Experts of a small language model.
Experts: 64 experts in each of 11 layers, 160 ELU neurons an expert, 3 picks a token, a sigmoid router.
Training: a variant of Muon for the experts, 7742 steps.
Below are experts of layer 3 (counted from 0) of a mixture-of-experts language model. Rows are named router (the router's row for the expert) and show model dimensions 144-191. Each number is 128 + 32 x the weight over its row's rms, rounded and kept within 0 to 255. Numbers have three digits each.
After each expert's rows: a language model's description of what the expert responds to; "mostly gets" lists some tokens that are sent to it at least half of the time. This comes from a sample of Wikipedia text that the model never trained on.

# expert 36
router:090176130172100086133162071207134112185102152142106106151141222103093109142127179138080148108154119120120162117138110074107065141154152074183098
It responds to: Institution name words. Words and acronym pieces in names of organizations and governments, such as Institute, Society, Congress, Company, Senate, SDC.
mostly gets: " government", " Institute", " Force", " Society", " Congress", " Government"

# expert 1
router:093155113141142103109081156161177190138096126084155088102128157117176123124159108091077059095093135174148137162113068142087134090129148016191094
It responds to: List and table punctuation. Punctuation and first words inside lists, tables and infoboxes, especially taxonomy boxes and award lists, such as "–", "Binomial", "Preceded".
mostly gets: "   ", " Binomial", "Scientific", " Original", " Preceded", "Other"

# expert 46
router:133133183185106162127142131132162100147079129146124139109158120084174157100203186177116114143165101097128148151086100112131096111133120102120114
It responds to: Articles and quantifiers. Determiners and quantity words after verbs or prepositions, such as a, an, several, many, much, significant, and of after total.
mostly gets: " much", " several", " increased", " significant", " multiple", " many"

# expert 9
router:069157191208087065081125068147151148188082155106123115077129188110112079134168173181072107141128098110142137130146149069139081157161140095129177
It responds to: Title and name openers. First pieces of words opening quoted song titles, surnames or foreign phrases, such as "Here We Are", Fitz-patrick, Un-ified.
mostly gets: " \"", " de", " un", " '", " Re", " Un"

# expert 44
router:077114163137153131153127161155096140114118166109140107131157143134137158161147140089116145133121105148106164045051101121089080095117135095171129
It responds to: After in and dates. Words and year digits right after in or the, as in "in order", "in addition", "in 1944", plus spaces before years.
mostly gets: " addition", " mid", " Texas", " Peru", " summer", " Nevada"

# expert 32
router:085133184146115134146116120194142081175129122170150065135101188095125098128098134156107043084134133154123151116097071102129101105170168064146144
It responds to: Rare bytes, odd pieces. Raw non-Latin byte pieces, capital letters opening unusual names like May-lender or Milbank, and middle digits of decimal numbers in tables.
mostly gets: " Grac", " MPC", "‍", " Serge", " Alexand", " IL"

# expert 62
router:106122119119064136113054129125155105155063157155135119071126164114148135128197172143096107170112142086152118055119065120112133108146074113140132
It responds to: Articles and heading marks. The word the after prepositions, both/either/early, and the == or === markers that open section headings.
mostly gets: "==", "===", "====", " the", " either", " both"

# expert 63
router:071239097118123106152115119120131106144145106080152083082159110135115108132106146131110097191100142086137080082093062079181122087162137073164157
It responds to: Copulas and articles. Forms of be and become, plus as and the article a after them, such as is a, as a result, has been part.
mostly gets: " be", " became", " been", " being", " are", " become"

# expert 0
router:142137107128127159130130070140147080168136117113178079071127121115144139089103173140141123125158087112135164097087116107168113120180114116158113
It responds to: Digits and motion verbs. Digits inside years and numbers, like 19'1'7 and 52'2', plus verbs of movement or origin such as moved, came, comes, brought.
mostly gets: " moved", " came", " come", " taken", " operated", " comes"

# expert 18
router:119168152211113128144107087145163055168119111095113113141137123139151122170122155188114146136147073148131165110114065136107122056146122113178066
It responds to: Table and field separators. Pipes, slashes, equals signs and dashes that separate table cells or infobox fields, as in Betis / 131 and Location: Monterrey.
mostly gets: " /", "=", " −", " +", " -", " *"

# expert 45
router:085233164146149120121116139147109125135141146130105107098154143149153137193131173116095140111183141130122120121086151055144118104151160108188101
It responds to: Sentence-initial prepositions. First word of a sentence or paragraph, mostly In, On, After, At, During, However, and also A or An.
mostly gets: "In", "On", " However", "After", " At", " On"

# expert 31
router:078143120158117115114130109160162127171075110167130149094126161123136113131115126125101079135134114111179115085132037087117099080179078047188120
It responds to: Auxiliary and linking verbs. Forms of be and have, "that", "who" and commas right after a sentence subject in prose, such as "was", "has", "are".
mostly gets: " are", " have", " were", " has", " had", " been"

# expert 49
router:122160173110144053126053111127116134142163151117110040123130140166107110185081055106118112140112092096128179099126102115137152041165141130173054
It responds to: Dates and years. Month names, the spaces after them, and digits of years or days in dates, such as "February", "2018", "1885".
mostly gets: "----\n\n", " February", " June", " March", " January"

# expert 12
router:093244135123113120130091109121145125163072140084182092140116203123140103093155157122112117065108152110189190134086118130122088133151138087162093
It responds to: Nationality and genre modifiers. Adjectives and nouns naming nationality, genre or medium after the or a, such as British, German, music, film, album, opera.
mostly gets: " British", " German", " music", " French", " English", " Chinese"

# expert 16
router:105090159142127082126125080127218124151100159093155104134115147084146097146124152151086120125125056103108150076146079126139159115112156068165162
It responds to: Nouns after "the". Words right after the or a, such as first, use, only, largest, example, latter, often followed by of.
mostly gets: " example", " Chief", " largest", " consists", " latter", " lack"

# expert 35
router:076112096119134110183061142108165146132075130115142100149139126118164198152178118130138153146159115168155200117127119123161055099152109121120117
It responds to: Colons and coordinate punctuation. Colons ending infobox labels (Retired:, Years:), plus punctuation and digits inside coordinate strings, and some relative words like which, both.
mostly gets: ":", "):", ".:", "°", ".e", " between"

# expert 55
router:106137128138068047173126114101093173175130146134101055067138145078127134189177079129094163132114111102096175156090103148101152078129122160137153
It responds to: Table and section headers. Year-range dashes in career tables and header words in infoboxes and sections, such as "Apps", "Goals", "chronology", "Plot".
mostly gets: " Apps", "-f", "loan", " Goals", "Scientific", "DST"

# expert 7
router:134071148186124092181095134166143124162026121110152129090142220084133086130182133158121075112111078172069187104141083100159086111179101138121128
It responds to: Closing brackets, quote marks. Closing parentheses, brackets and quote marks after glosses, plus adjectives after articles in prose, such as ")", "”", "new", "local".
mostly gets: "]", "\")", "”", " “", " common", " new"

# expert 13
router:034180137130068112117091132146126110138083140132173058088129139144170151228120175128116111116127123159118117152085115131168099092153135096159168
It responds to: On, to, paragraph ends. Prepositions like "on", "to", "until" before dates or places, plus sentence-final periods with blank lines before section headings.
mostly gets: "On", "°N", " |\n\n", " along", " until", ".\n\n"

# expert 27
router:070180120112027111154066109107117143186108127119093106109107139066158098170146131093070137094118078094095177084151098106177123077183107129144149
It responds to: Year digits, possessive 's. Inner digits of years such as the 0 in 2005 or 2019, and possessive or contracted 's, as in harm's, she's.
mostly gets: "'s", "'", "’s", "’", "]", "rd"

# expert 37
router:154136129163103110146118133199135113157133166177125121204128135103128075105144146124100160109170101056129136086120119139113144111131130140163152
It responds to: Biography and topic nouns. Content nouns after possessives or articles in biographies and history, such as "war", "career", "death", "service", "located".
mostly gets: " War", " based", " located", " war", " health", " Prix"

# expert 19
router:118218111137121140126106132192117139185097140125137106123109097130162168131139182114109142087076107108170116124095108128136101092160130111145122
It responds to: Ordinals and ranks. Ordinal words and suffixes such as "second", "third", "th", "rd", used for places, editions, centuries and rankings.
mostly gets: " second", " third", " first", " Second", " First", " top"

# expert 60
router:080143131165118084104120143140113133167107134119183088120098140148150119131154096148107148093146121152159129101127119142127126088131090079169125
It responds to: Sentence and quote openers. Opening quote marks before song titles, and sentence-initial words such as In, On, She, the, usually after a period or line break.
mostly gets: " —;", "   ", " In", "In", "On", "       "

# expert 59
router:075154111185098076114103101121117078162115114167105107070118150079171049151177114151086125127135132069156134146113108136113147103169124116146095
It responds to: Biography subject references. Pronouns and surnames referring to a biography's subject, e.g. he, him, she, his, and surname endings like Smith, Wilson, Crocker.
mostly gets: " he", " him", " she", " He", " her", " Williams"